Weights of a small mixture-of-experts language model, trained from scratch on English Wikipedia.
Size: 9 layers, vocabulary 16384, 24.3M parameters.
Experts: 96 experts in each of 9 layers, 32 SwiGLU neurons an expert, 6 picks a token, a sigmoid router, a shared expert of 192 neurons.
Training: 545M tokens, 4161 steps.
Below are experts of layer 5 (counted from 0) of a mixture-of-experts language model. Rows are named router (the router's row for the expert), down (a neuron's output weights, with its number) and show model dimensions 0-191. Each number is 128 + 32 x the weight over its row's rms, rounded and kept within 0 to 255. Numbers have three digits each.
Before each expert's rows: a language model's description of what the expert responds to. This comes from a sample of Wikipedia text that the model never trained on.

# expert 6
It responds to: Common first names and surnames like Thomas, Wilson, Frank, name endings like -son, -ley, and closing quotes or parentheses.
router:164150137110108142107103126200098127100162068123180175123139126154156133052096137173151164147116126139116058098109111179154113091180129116107095118149224085081083168089108144159079079109121167129157134184186121175114105122090099135090073090125132113133167177113134116113097136138115138127134175113114168098174140148109179115062112161150136161109108109120102104150173166110134087147145107127163171156137130142112141082101172133171101125159104148120149100144186132117092120163188114139055072147193105105143153056076162098071203098112118112176135146164133132131127128117152147091
down0:096162102123129129143077175018123141157156148135086083131104140109159103121136125090074165134056155150103112107191181115127126150124113122118182117161155127151203057129141101132123118173178119124118150062109097122163088147162120130223128148079145108121203124163094095160099107058130132159121096175136177174133140108121132080114097181107101097178114149159152083167165114175123105149113114084093131123140148159147079106164079139095159148150171117084141133156161145117126150128090162097134126136102113154162130174173066193118134114145136141132185170123064122113139160126094102159
down1:099128029104162156085122088154132130100119126138132098142137147141149170097107073112120149158210129086144126072121101156176169147103098120129137198129103106138071123142183119123085177113097116132163136107139161174144099124139129084050125138104132088122134141194196118090184139133127131115129106133090123176140103150104125152202166155133182144126116137071173154078093134112126169164180200110158087130107097116159079165116160103198159124129117172095114150170102096140153136069117101132151150150093151148173146109180061076190103123151144121106095154157085147098155129150091101151
down2:102079115095131085148115182163139090124064133127117162170172109091119028079158167135119149114105108141137115154073155138113144100090121134106129081117085129139140149143171070113174144087098079142192194063098127100108125112133134110053142127095109175154127182148121133090077066092113110097172137105138138052128128139128151131094140114114165138084109081104144155086091166099110104111108143132103110160109127131125164101111146151165127109151061092074138175105165114057128136178152126114151154152125191173127111105173190164094174124153094181130122147116151106135135171186120198119
down3:161160176115132148156123130146171053138116182145129154102174153144154188087144082119202162180157128153149166111113157102110100126121131155164181180119079088136134122108113183137108138111154146119090151125079082105123123122159149149061099068152076143086107142086109170175100113144174153149157122070177130065145161114160107095124084077118090083189139079133083127096092140103109125131110116168124138116029071087116148069096110125127110115144160130136159086144144139120191123119130143049153125143131142126088171121147126155174106149128159100156070071143132111083093103170173116122
down4:096122089151094165139147052096108126122118128140159170078133140127154189114093157142078092187118137136125073092183113103102108162145106180110076119156104132167079120147136130063106150113190159166109115163175128128091083135108146116067160100179121150092101127134123114145141134148186148204142097110152119088106125096172185160080095067150134121162146176151092134130124112147158128145164129118130119200117085076123157117144098174197113130127155165094065102126107100076051163166123189037139117173138101156128121151102064100140153160148103124136131120117153155114149112161076128143
down5:117059149109155131155107131187114121115092199120132157144131142154114115147171165154117119134118138098178121122134118139159142143156134093128131144173127109113150161144135122106043156136077154159126166164109079162127124120066117173126096167113182132089178098166056161090148123166146195078145161084107121163145126137183183123196106119210092135151145153087121108141130106128100178092115154182117191118151171070130112157121148157146129104159190143125148179083126116126124169110083135114101125092053148156058114209156160080179135108096136115087117161139104160124114128164144058116
down6:086078124107107130117127142103127090144176119147090122141176136138196175136112074179111124133149147109141093164121119149128177142115142153125136035122162091128118184098169198197211150151093138129121115123180072127194081130154107149075115109134145152064103163143117070125177135128142184130165126167136102107133118180132148107126141163126181129183124108120134063116202166144109030165134127095180152162162109132131172109088120150111119169118125148132129151070135167134146118142129180141151171131112104194141191074121122089092126116103106155117156170159113091132161096121149159156
down7:094103129146121113072125150107111152099209124113157071117170148108101176112144146146126146115112121129086148145076134103183156131104161165156133114085102098110129211108102111148143165171121066107056116134089100153148183170129145102129119148126145130096158102136155094120159219101114197092049195137095093097110107113091154132132097083106139162197119137115131091127154101134123078167149138120098151082153104130134082116125075095115128148134130107114197191129127170133097077155106117198081122168084103134141141139128080193159113144143155128090154139198142157168106137127158148202
down8:129139108102107118105096157151072131127077152092101123206139092166144202101137102122120118158130130141077068167184147072163099112188143184134159157110126151100143146127152106074178103119111207082161104138185140096134134124154127115107039157128112085134134162087129112134126134108108105103114133166164110135126154157126111159104128159144141125140084141119109131102116084156103147183161129113115063158139104119168041173105117139098138176139220144140109145139120186112142082139102125076104167127115121160145113215152114140161120141078175064102130103126095105122113035148137079087
down9:123176149089144073168092175118102202099095124131152080143119169130155177153126165138113111171123169121177098142192109137130093131124101160066183144081170167125118190168096091125124123112103137191123118140139111143149138128127139118141154143132137089123151141157102094191057110109151129090096132165081089120190131182157100064100044142117140117143147144123143124134146082144095187141115130202104105121168121100200151117120087081113109183168169139054111119170123174136150157146143145143227134141143165094096129091119139131130119093129110098149152115135100148090038109103127105137
down10:140118153163087115093151171112136075216086086077143121091157156164103122108127131104101148134129157097093102112163214170146093161181123123112124156085126129164129164112100133187225098123117127132146107113132164103154118138137102147108173149143167117112163087126077127082176090133175167124049138099182149102101117092113151071089109111132132126112148165123099108133148162177142159164145142145179137130087114072099130123185164088109101119133105146116094108111132158118166180175158143079100067119075129165107136154142124103172115147213058079158155178179092148139119104095106109107
down11:113114159180180212132124180113088084140093095153166086126142115106173068115132113038126151089192133134184156077068095136112144140098128144141112162127130120122092128145163131104115173164144120113080125136123107151088096150117112054138119190124132129101136082131112172103134135162163107118111143147143118194147184089132121117138085137143169084126146107097157074118111177157101166097117145112147135156099152159133136153136069229199119150109120124106191114083150191118156075103100168073082107142086134097074133172101125140115082132118141160179137103071138167155130148146151087115
down12:140127084163140074092101156128092141078141109122153110101174186145133088103094096079160105114129163143140138067152122166103123147150126113094074121156141147116093153147074118090158168117083065181087131171123171100157139144140197147176198108145096152171147127109121090129083098065210148103146118169117095155055121158130127133112135127197152171118160100106051121102119183181181087076131094129164129109105080115144154125125136108156110117181086132083110172139142121135173069200101172119128127169156151122086156080150093106122080089132121093124125131123129187151157096118145146112
down13:122171130119107115100138172076153129206125113064080121112121173128207176150117101149129144131093053137014158175125108108162064121029097130113161166135108115087113125151117140125136124194133138116138158144133088102102150183166094168118075163142134107136113116177158133096139171103177151140107166113153135105126120085089163095138153115108150081105127129169173099134163097138167191145114109144143125088170129134106170120135117042106116098119172155155112163112123152104133145164076126110142152141163103152164096187088127176134171132164150159146151100117167106094097121113103106207
down14:163110147161170172179163189111072170089103172100129116106123117161162132128091173028080125132169137061116135094187109151104134080082066140108140153115168108185147167104133082119116134170098126177176139079116091138120113122127073077189065116115223174168113120162117129127155129099140117133126102106087128104152112112145098140089089159110122098161148082168093113145143091125072167075141136137119174070121168129112138117128114183121068184128138135130178127102088172100146191100122177140173178123169096153112141126125142103169161141171127140136107152094119114126109101130128116094
down15:124145122148162075134072083091089095113171118127108096046180093114123145116091186152146146116154102094160088052159097129168127125159086119141125112140105121149143112177128143134044184129097186116089123091148099091111118167135116132110168092123125161090197088103137070098113128155102091162174188134137189133059140139115135132117121157068118119136081174148057119125142135131080097151184150135127154124118097117129089087120125093152161135124190130115146173124133095118071088134149124113145114128098118144178156099116140041141128059106110120065171182109095129150104117109148049121
down16:092094095118156133070162096079106118130104140151177164109154131094132160130083120136106038114122107117139164140156116088109157123122117146103155137127167157094116105106166166158030077178137101085110121117060133092161141089085129099125095157142201129092140153062143186158142153127145216154042127118087128084153132096133135119167140150117123158108052126180164158113163168159155149154107086164139096079120138111117135114074105145106125134166096116093103105133051123151122107144141138135137164132081167146138099154101186142092096088096138191108116133153109116067147111098180096173
down17:100187195120161077117144128190132166120100187124099079133170084140123098160117116098224108098108160135114130073090143103097141132151112116150135096107106147148129112124100221191199133147133168096102147103088109124065124164106141163086163122091093108105158155150160106155129108105127086162110126166126161095107126098125183127129144116118196115109183132147122080215138097115066079107128129149093142063084176153111102169105125172121094154184143162078127178101151122111111144108144098109105120110142149162120111140098116153137075102170119140136129074143088080092077161152160076136
down18:126145112125120122090170112172147156064170160131171140164110150138087122137118158111151131162139133177152180185138138185118163130116111092155152121123139111141111164121103221122102118115102105157146111118153118118091091096113138079138099086161128070101143120117086112133181147120108148149090153117108147110131130110082179082085086094128157133137110128089118057111127168080126105158158229110194164165173060139137150129162088146141098220195099098147099130144082134057172137161100168132124134152183106095108130129142094058115154108094142175169117146104146156167080083090175101100
down19:128111061153144119154122104124058103079205158097126151130137103148146123159149099141095161132147184174090127121157123124105123107107155136170067124146112091103104143118093115136038096125117106160108096103140120126145112100099117179107121178059131149116096139109074106150019133127132129089138118152105120092050110129174117144058091138088112121144131135153068109076123115144089136167130108154171124102104168160118122170137169128125118174131132190182133174156178140114098061149151157181133167089139100141146131158102163054116122098157152081096176107119111151129182157093215141117
down20:181105155139122197127123157115114151110107122119127092119120151139146114095127118218093139131114080064155160074152136180078104180103124124119113136101135097081044110117113188200102173121086134130109126093170158145141159179131105092143091158149119088213125143114128175105188189195146134127103121106112112078080151104135138085107142133065096084131099163097086131109142118102122142159121124097122118089152133120100159043086073167140173142134163085042165126130167125132151160101142136124091112178138099109099134113105136117167068135162141158098174111077149123093081113128114082114
down21:093069164144133076178158092133165107147125090118092147146092090144159127114140103140118115088164126136203120100145175142112110156092132118112094139154125124103103078097131071075113149139103126138085112109166089114159106094094073095107104150108113105127169102091103148140239100110161134111098152108171132157157171125089120073137163118144142140147149158160142141068132168191121148163164158111136082103091189080096095198114120110094102047158133074144138140110159151134104110137106204097103160155081179105173126095112125086171137153122141188111041142072087111137083127129123096117
down22:100134139139180158197135166148147135150122115124121148130189140082152175120100133109103164062129093092138163151144074146100088160137105165169161159117105133132166075160218225131201095098133062108145078104122094108134132105142124108144120153144163085088105162083157128169152162124169095145117116119087180142129131120152138148107140156135156134095133097161156145099172171159119192151093130142121083101133145084129074100137148210129079206151135112117150126215123125127141116165148092137165120128128136130115144113176079123110083117144154111065073057102100141143101183131100133089
down23:168160186167114159167128126124147150069130056171130141141156179128117134131114130137093149139094133094088148133158139135133149107117143099116173132166158118115172084135075161122102124047134038160141115122072119126077090128097130110210076143127032108106099096119132113135105141067151063143135159159126110100055117121076157122086103073146176120129205120081135099100093093088097157125117097102159100091118150112157104156135108070138150086133098151081157136132119151150126148130171107144120125147166140154155178182162103102111106193149125127132164072124174139050083143091129119147
down24:107098093197106128110170124161150121151112157155115123143116107062108136108117175106120113149085128120190114101155133106087161103138107162151163130221101171135134124107090097186152184116138201172180093125255073121120108200122170093099105156115129150162130092126148150126122116146118107120183114120083117134123105195156103137184158161179086134134150143146144132154107174108110112124131121109130107093156112131100103160160123211145089122155107175126118135135117112110101122195189179123134122163150100138135127097090139120179131130146145133185067129149078154201130087098103096081
down25:157140122108141133170059158111104113113084164126181131160099104148092085165119112116166060083098205188117114135102115132159061123127143124170086141191129115122161100115082135165113126143198144093138157144140174116116093115168146148191102122165072185094157117071154055144177136218144085149121142120183137078174122150136159122151096102090105176143118138150146139090120129150162112174102166110111118165192113157173218139131159112122113141170149076113075158073101122121121113119175084141133108104126135134126150193123109111137090116119117122096134125123105116176151143162067083122
down26:066159151111091127112151171246113173122128164124118196133164166118190140157124185149081175134104077135165115132126130145167189126116142146123100158155129117187143137113103152109236101120130130178164195146140130122190182126101152142140149103089164170180157116113175131140091087093097069037127146121189137111069144136105130126124062152090169079148143119167146163119135147107102172102117180145136133098131096168119127104095181102123089060145101109126114117089152129109129062111110135155108136118123131128120124126106139122123116082111148129135093104165150131139097182138076094119
down27:134146202153134100138120140118081099133143167152081138095161096093101111155119105109106112110150115142133132142088130128048125138171144183113109103111210180174146068113140127134152161143128113119119110113089161101159137096115122084129101181137167128128108175159115130135130134062123115174139111187095109216114149099126158185122169076055084129074164158141160142146166079131089146165147143110141114113159167092136102123155136182063157130116175094116161054152075113172118114147063194095150155168095131189150121141160158163158135142072131111153121116062184093146123165129101149093
down28:120156127174120096126133104127087135153129144051215160129133104144031154075103125132157118106106088150156092150119091118177137086146061095090171114101113128123176102071095152120181097155150135065140068156111171119121048085114159112061124160117118114141110096102095129141147154077072159142157104130133143075125143127146129096149156140074125121074145135117132152098118083101163107164105119136127112082054169186109116175169134137123144130176098144111120063107124136130130095164193147098074140181115149123104083140157135120132133159176119130144113102139129198118160188063135087108
down29:162075135168158075111136141119091125147114130122099091153120139074129109094077144126120077184107123126051176111105115118146180150159109087126143085144122159122161137065150139124162131158119148144132180115105129095153075159149143132158120169170117184119132123146091084163079107135107139195105079166185133102161095174140143039143137128128112117097146056152165126093118099123153134109140097128073144104182143171124166155119117098148102115152153131134180135078176100201149107138135107114140154160150126135107163153184138159119168120153193139105079144173195140042161141135209113058
down30:090124128151171102100101124082215121085110127176125148146101198113186056116132163194124147094113176176167140140068088154124109024093124095135184110152110143115146121100153136126128154160113139078131058149120162103161156144101134119080169145137105100136092095100117116120157118104109134099136164130141122112097124148158144100146190094179076126103137113130110170107098206127086106098088117197164141081143114126116138163133125088150129076135123130112058063106124176076185110131137129129124157083136133112108139161101138160160100121135127139087161125140166052132172064152103070120
down31:142150141072125179161216167126127108157133163110204136188101138144121076099145166152160157123147119089203178213068138093090169127100106094130148099156052124155065147104140189087164126058121094102089155122108133119135119116123179119128118129137150099118106133179145134080110155124147133147128138120113093079112112151102201153180151068172140130121199137105156136104095114067155104108101157140165156119140165109120115185109171062115101121150108076151115096118147131092155157158108125137108145151118125123055147159071154159116152142101132106083108080158160104094084108102104158131

# expert 5
It responds to: Final word pieces of place and surnames completing a name, often in sports lists, such as Toronto, Exeter, Pensacola, -ville, -ford.
router:158130148136195149150124150152095109077171074132184168102101109126148156101115117123142188112106167150168093138155137129127127113113128127130116137164132106114073182136103115085116110105069163110143165165149126159140111141117148111110145123102129116213111178104156120149165184163175151067150152063099131152180109111092129166144087141133147154100063089094107137111125143132154115104098143178189140117079098149118151124139146121182085115115124161105129133156162077098150185125215143147115142118220105125113115078040091088131202125124098100155138123139114128066173043149176101092
down0:127141178136117090145102144143133120127155112161141133118127122097138093131144154124109172106097111143130140169076130135194102071150155140171101131112074162150128122140074100108094134078086160124156135151153144127123162119098144134071188067126085119189101110167158130060138155119124072089163198183130090092175082109138155126121153117072148153090108042061088123156108168144129109079110105197111176115134158109125101163138119146107146100159163176101080149081146096185090065103114114116095101126144066140118112160224123184109115099150140112147175110088145139191144188116110131118
down1:084149121128072128070146095172121113113085096129067184134169161125111115137146108123176084087148137069098122126102146083109113102120104114165132124132117118066159148123178158091151111090131095169111138113143141125108155164145175145075162191154149164105129120111153145125094160115158164119112072078138134078064079157105143100116181104097142202156117131126143136182078029113087111128138131166147111118201169212058150127091074143067153091129074163116074152141129116110105125076138117109113109137143121139176080100133157121106101135156178093083171114156103184105106112113108130143
down2:107099128103152106138131105133087138132201119185102130119131080181125123157117094098038127117106180094161159132165180125128096142136121145149094182137138155166105135124166081119096141157019140130090125184129169098109154128204070117154147172116145143119173113100146183102018121132110128127106116104136081087128164171126177109106175147122104108096163101145150075121113093143129158139082120113116079146169109093157109112190117129104154107154182108079111136136136131128144117168098083080137128109139134144146123133164102131151125117113065030104118199154147103128148066183153140122
down3:110046156199156140140216136150086134104142140118147142124147157094141148139139160108088088094179136157114157154120124101154159102091159166081135137107111165131136128103198065189060112147174123117130132149137141127116111150153160063103145135120070139044044158153116155098041152154117144139164100193117115106106122092094199145141142116110160149090112124105142070141111129123074158179122116080095158171154109150124100171134075140105203082092154184134106140107123114114115121163191149095151150124107163130142171133113136178136099155167106080112121152129115144088158171111132155146
down4:127116101180131100127180192109180115123163128158104199129105111102139134149132116115121117123133130104113110162145136110117159103087184113132141108151108122110140097174143134174117123138129140149113155142138160108140149071134134116109154134129105128199114153155124199085145144141182155109161128152071067147094134093064113130121193136143081093080130181106161108127100115115085092120115128138123081161137111105100121134159040198126167076101112118100128126052071172131122172129106187092171191107205096114159135195150152214110120149203119153130169090120157104046175118131136107128
down5:129190059116144134098085124164167102089119105196170210131112150133096100132107116202138130152116137138121166109115181179157118157050188109142110118115136124172114160130100147080083146110097180146069083104108116067095152094136112125148115121127158130113150157089107114187145152125205131163090159126132085164087134145151140046129137085149115068132085093106089102076144125115178085106110144143148180129163147100073129173142133153178141104152148074181111125133100105151147138145103131111100132104164099124154137124119107099096110138177158141179124129016092135130082116138091106150
down6:105137116117153102102050111114133196125099111139146107113180119065165170130135133110118156096092087128143118104107173123099179098134087060124090120099139131132113098152091099095141081103155106061146164141210131146142129120076193125101156088145121153161147109103117147155157139132147131098148157116133103110149108120118133121106123147139097145132178169126106189133111106187054147091169108154127161191114092158091091080111088143116147146152141186101185111128165120113035124148136145162117128140142205127102219108105153085151152159086133090080091102113141131113111014118125126081
down7:117124140197097155108210162113142153123111089092138177144150101153129105152138116129161096084162159154073144173150139059131151086159141104151102151178093169136078060116141141176150150117135110109149118179148124141217098150116139120128102125115184126102043069097109198115067115108125162123092115112164100081138102099119146058085179129069127149107106115166166107151112095127139099144090125179099086135108180159112150132128096097136184096104144126125090076134114121169165084118117165116166189149158125131157114114148162158116179178135095096138115080122156070191117178145130135152
down8:161140143131117137119107165102063139147090125209155174190102112190161099119099143126128135088092093117153135140129195109078163139113142095163175108120126121123073118144133159079133129138086083103159082192111091091144095133095096124105088098110113194117174117140104178163131112100110114147187110150131127105110066123103141145149149134105090083164116111142124159137099123172155159118159083152125099069099080125113143133186065202133142129102164090137161198162121115047123193152138136166137152113089173126131138074105172181166123153175135095109073121098127173115104123130042151135
down9:164124174121106101153102111135164089136126134154172143128058145137127054122159143124159092109067168147096119166132181179078083146116086071184082107136137067162142038162124082092118122107100116137105147158161097125113164135169164118117144109121068081089115176145121139154065105117150147117085121137145087130201131112180147136087132133147150137117099136140121142184119130167127134124128152103096143154164124161144167186144123119160159085085150111125158094088073174131056137159165090156126116169067113093082121067165179120094145131141089163112130087090086200128173144159169136163
down10:145102100132120147131118097177107186121106127156109114119136115073043201120109141106105145108115080116159109106093176165151165132098126142167131123078151122152119099170071134100159165106212077108113136191122159166131112115146094170079116158085120137158116164110112149119215065175129103173098110103112135117074184154120150166108127144138115150129095180127141097171131206137163185187145140122132102149180058172097128155078122088140164088152147160146102158134114142118154171158119146143081139149107152177133143085119100047216168158119132095131122124130108134178141134091125117157
down11:128119143173098144112119135094114144132083135114127165155148133080202110076108061133183174145155164111107140093147091132111174127130120128136088114067122178065157152135121093115138143160141165070131086113093215112193120187105143104144063163161173112144102126112131144139160092086117127177173157130107113152117099116128053123165122137174136111114175171158154109105125117168138180135121181089121160160182101177146078147126128160117145173122158135169141155095048123151149120108116151147132164084152125131102155110067202078169082081079157159170120146153077108150170103095090104146
down12:113245142114053150121121084151149165143124098123112103117101103173073140146141129188170111087125083101096149106158116128142101084129107149105139106137109162159068073089139152159209077154091130108100141132142123146096170144147194145082164064129134136104148121087087089066084123097111092200124146096137134098139097165125107086169140144144117171064120126185089142137167076158170119128126085126178093113114193143054155128103111174140123096129112101155137084149071099100156104117096143141134150076165079089105115085106133129108132125110126146079110079142106110115123098115127180159
down13:089108116119094148161118089148231120135089139124119116102136127132148099090172079167185072127096086138111209121082117133113118138155183104120164069127079110103123129093134186162189126105180155168091130175178109141179169184158118124110138144201139117058112144159091151079113121188156118131113134148135142167115099166149133120105165088117099137124162122110163116095184165118095121103143164181152129132073062124125126137106119157087148154147104180174133140059161157117117146154123126108125094199107057160138141149162187191089131139116146148138084110094124123139133153082137176132
down14:169119150165152110169183144101126116122149151132158129098117067135126159136089137101088157025094170169134173090157132107122143119172113158087164131100159133127247138142062085122136104124120149087165127187085174110094119098127129075083153148082124117080123060086146164156150132149144120143119136093109154050154126179127081137189122089140113148166144071159077094182106144088062123171110075116112117101146110129117083139093155103154158116057153161127105148105163145097087120160141179152125179151110131135131153148131144108162103075099157145103161078132128164130132142103092158108
down15:153131140154077168122126176167169123083170086161107147111156103144095118127127084133183154185085202076078144130181176153123103134137147113107145116142118167142095104111076123141109137146160116185143090153139072138148137165136065164192161050163067131132173165063121100143106121148142121121128111100119101132141143141155087152108156181122087092095095074111100165167074162113113096094137132102136117152170016154173164124145147134086141181148122127164137142129137086145112153160150117110169120120129122122173103095152172208118144065108116147144156183112071109102150087154169149126
down16:145133106133160120158150123134066134083096137135208140204110087137108054137130170051116155130115147146123156185063072143134120114133171172124133163149115085123199102151111054115066159170136067114167207108112151132139101100120091137141119136086092144117098086161102152180137121139114092134171158106118160129129117106173132137163081128148086113170124093112138116108042134168148191116143142069133132117156138164163115102155140086127096112116140145117123159073073091098134131100134096120087156029112136119069148161160122124141131108150089152143140096090170168142191088129137122109
down17:149083143161131162100098140117137155101115114083172119113119087096151156177144121170079034124117199117138119130119131155190112146089126092141097087141126161122161118109113144158135167166151196148153150102101109135126074111154150094065129142153117151164146111113144161128167101128169078134135093126108175171133123125142115089098127095131115071130081191091126039151194142168119155132100077108121126119123120170147109081154105142102079106113134084078173142110068078077124148166226168083115132157182110083105122138110156112077109172155143117157124182153062108127108172083127101091
down18:167099107107051116109099133167087203093157097150145124157153116129151127106122166116115144184058126135195143131142126113124165185145130142081128085126054090113094136116126109118221136071123161150143067079102139173111122169130149103143144110144132162141106167089121118144133185153135114081171138081119093071163086106104138130146119119174055152202089122142078121118150101123158169172193102157144120133155171146131140124087165051124110149080077112177110074173180119184089119162120141094127117120123061119107152100159198110146125143123073154106144162134107126127128132142131129100
down19:132142154133105138170147178120148181123160180110135143147064087123148121122109062153147143125155099104141153097158156118147163082151085121102138098114128083158151119188094148083128162083137153172114113184179131118095107130135164116031130140139125099117148135116138152194111124122153150142184144119190164089111134085166091137135032098094120128146112173139063156115175044088132060130146204168158101138162077101144146116148112100135110142167139091136104125176105117137135126159182094123134145113147085109167150100139114130122089165141152015144144124139113133149099125140183054106
down20:149129157112180119187114117112088153093156134149165162169070126144075069195145113084145189120098137098110147124116138141169124125127157134146135147098203151128149086153103136040120136099089109097118132104124173162181131137076097090224162074110078119135135148137158080093070075105138092106132144166167103184130117101109130122156105146093110062102076073085108096100082086145165116124102131115138102130087197189186132152160140073124140135106138148117117132117108099171132147133102127140117152106101100061147131171142123072121122163139086102112162137168136153101125139133116036141
down21:088158152090094067212131162159106126135142148114177119138104179163167090176111131133149098163134078113086169159137116133206116132135145085097096123100146147134097138122176153132107143120098131127173095151072192140106194198170096097112131119103151082102155114160084030176076092144084089158177183201113149163183098135140140142117140141140125123127121102106113130082127089066128119087103126162061103112083168071147082162095111106143139119107120114121106164119123130123128130102122096153152079078097152152152121142145192139133147153171128122154063113119083110084083141102130093110
down22:193093130103223132128054171137072082075123115146156160189140146131132089160133130123171173089084134106175119145098163112144110122077099091141124155115137117093071113105130155044135158097138091089105134134161115125127155148050118081145131077185100144148172173106136096088163160096155122106153133138149088152094171074113110139179103139118106094227079121105088168137098121106199172118113133149164128167135133170114160148159151155149102125129134139167139122129096187174141079116145155116115143103167124145090129129119128088112101150105106126181161170119107121096163112155060083083
down23:079119165187042117144173102078099140096115091120106090119140159116150159119078121144049116150154107138129130102133126126115141115089074056109182128134094160135170219115166138090144144085112154195165078115112148132171182082143165117109148177186144126127140101165157121123192100122083151156144141106124158097175074087171103095119198110152165105186116120130117145141089148118125163137176115123125130139167155190112139127151114072137190112113159109126089133124112098139093129104117112103149188154172108132160116073120193105127172127159108125099123136163154069073149186110114170113
down24:156101151130136165072115073126119066179103176133136191171159114114109174082189115117179120097207150141143118124122146134148114080125082128130141094111141135108181145087114172119175101115024108145170125150120104107153141120133160129076097169163140122156078132159171090117197121118073126072165118107119109140111088105109189087165128114154120133164095124091139073155113143107135151133171076142095080093106154068120199175160121165156141124105129055122074139128114134135157136127190130177089087141161114142082121106162107143102130100093085090102167090122119096110147112179119143185
down25:108112003143078134088158131127196151112108125123135120105134183118151183163114084166136134173164122117066120099185130132074155118149170160152129099181072148146092215136132080187163102170150131154177153113128140120135142081140175125115123164173121152080149177153156148109162131106174090152125126117149145087141099103135102172139156105203117130158130177111117123168114139084160093173100134150156096127097105175100141123091188120099134143139159105214146145137096112120149155146103171138129100112089124114133175111137085176107089139110126078122128176152115080147103114072107194171
down26:124187073147131090132103161059112192136158127152073155171082180159168130149145138117114069186088139126073189125108151115133114130133100130093166114129148146110115087131063150140195081093167170101087117136124175126138150111176099143162164117089200108106075133126073086115090115086189114128086115085079116117114087114081118076126145107126170157103115140146100112168158081122144116119106103113129127128135134143133180091139095128119125132132101187191111089160112140126106148111135089112135174191162062165165153090075127142091145154144117163062121189165151146123183087131166156160
down27:114148148094206116152117118091059064052140148148149130145152127173157112102177107091160121130132170084117120135116119134075111164148150162154134090146073123106078085145153125097100111190144121160173086175075142143121082148180091120092140125078130072113149104106155111131181165145149154120138093102145119135150202154096080126162174112164071085166086133155069138173126094153129087115083144073183116182106187099142121163194127185126188132150126126151106092133116131089122118119123130133137057146156096095127091154122095131083173091083163086164143152130144119077154109133172127114
down28:125142077204092148100115128195145113103110122148165143153128153114078146091156165152153112137098109131190096142107166143149112131126126126102137131077114132124097181113126145122139136173125160163122061132139098129091118152149084137044109107110120140145122098139138117122184181176155135119128111109115142088129133118111112112038135121145176141116150146112110173146104145140092117123083129128226132115120088125131143117083122065169131120160121137148152084063133104040140138144146099105103077122138105117080182038099076103147144150185165139196146072113166158094135045207112184114
down29:141138092131123107100118134146164120123033123175137138117099131123113140155123165125086185082092166187151138056154128136068161148107132162147170115172145165219163094126152118160104101105128143155105122131146131133104147161092123121157125136138149172137165160158089120136126127155159140144115064103167203127126124100168132113196093145166144133131071089070170109066112144153170081103161091096158125119137116122081147156175075147127173114153179075090193119124096104073158098145128162062124157120133112134146120077100150212133124069117112126105178106101134073083112103163067112163
down30:129091087121179142111161111168131127119115091131118145138115121121160071125127144089195126107180126155130174135111113100162090091110111126087182117137105121130097128118077149156138129143156124079116139127076157165114188114096105114163104137116061062162047118171061168159160143148177099144138131098128185111098119122043120118186129069191130135158140140068124100133175114078070100149156161097110119150141157181125139152161178120173114061094122188157090144105116115175088130059171201098108148162126129181152132138131187088127131160127155158131090107156144078137148130075112106113
down31:092083108080166131125076104119131171152091147153080170127172140082143192058138101077079131145145144185141176115175129130079146141118114124100186131115132088076161147104108152199104134145079128143154140108071046133119168091160158088158093145137127165075085135134157175184095147149138147053160119135067146116144115095155123162115092113146164165119139207128169129117124113106115153141176065113146167100122120096105133083118153158117119124114079129106103145117104149157121135188097122128093110115171120094102142084176066122180130109131155110163067082137124110098144045114113171106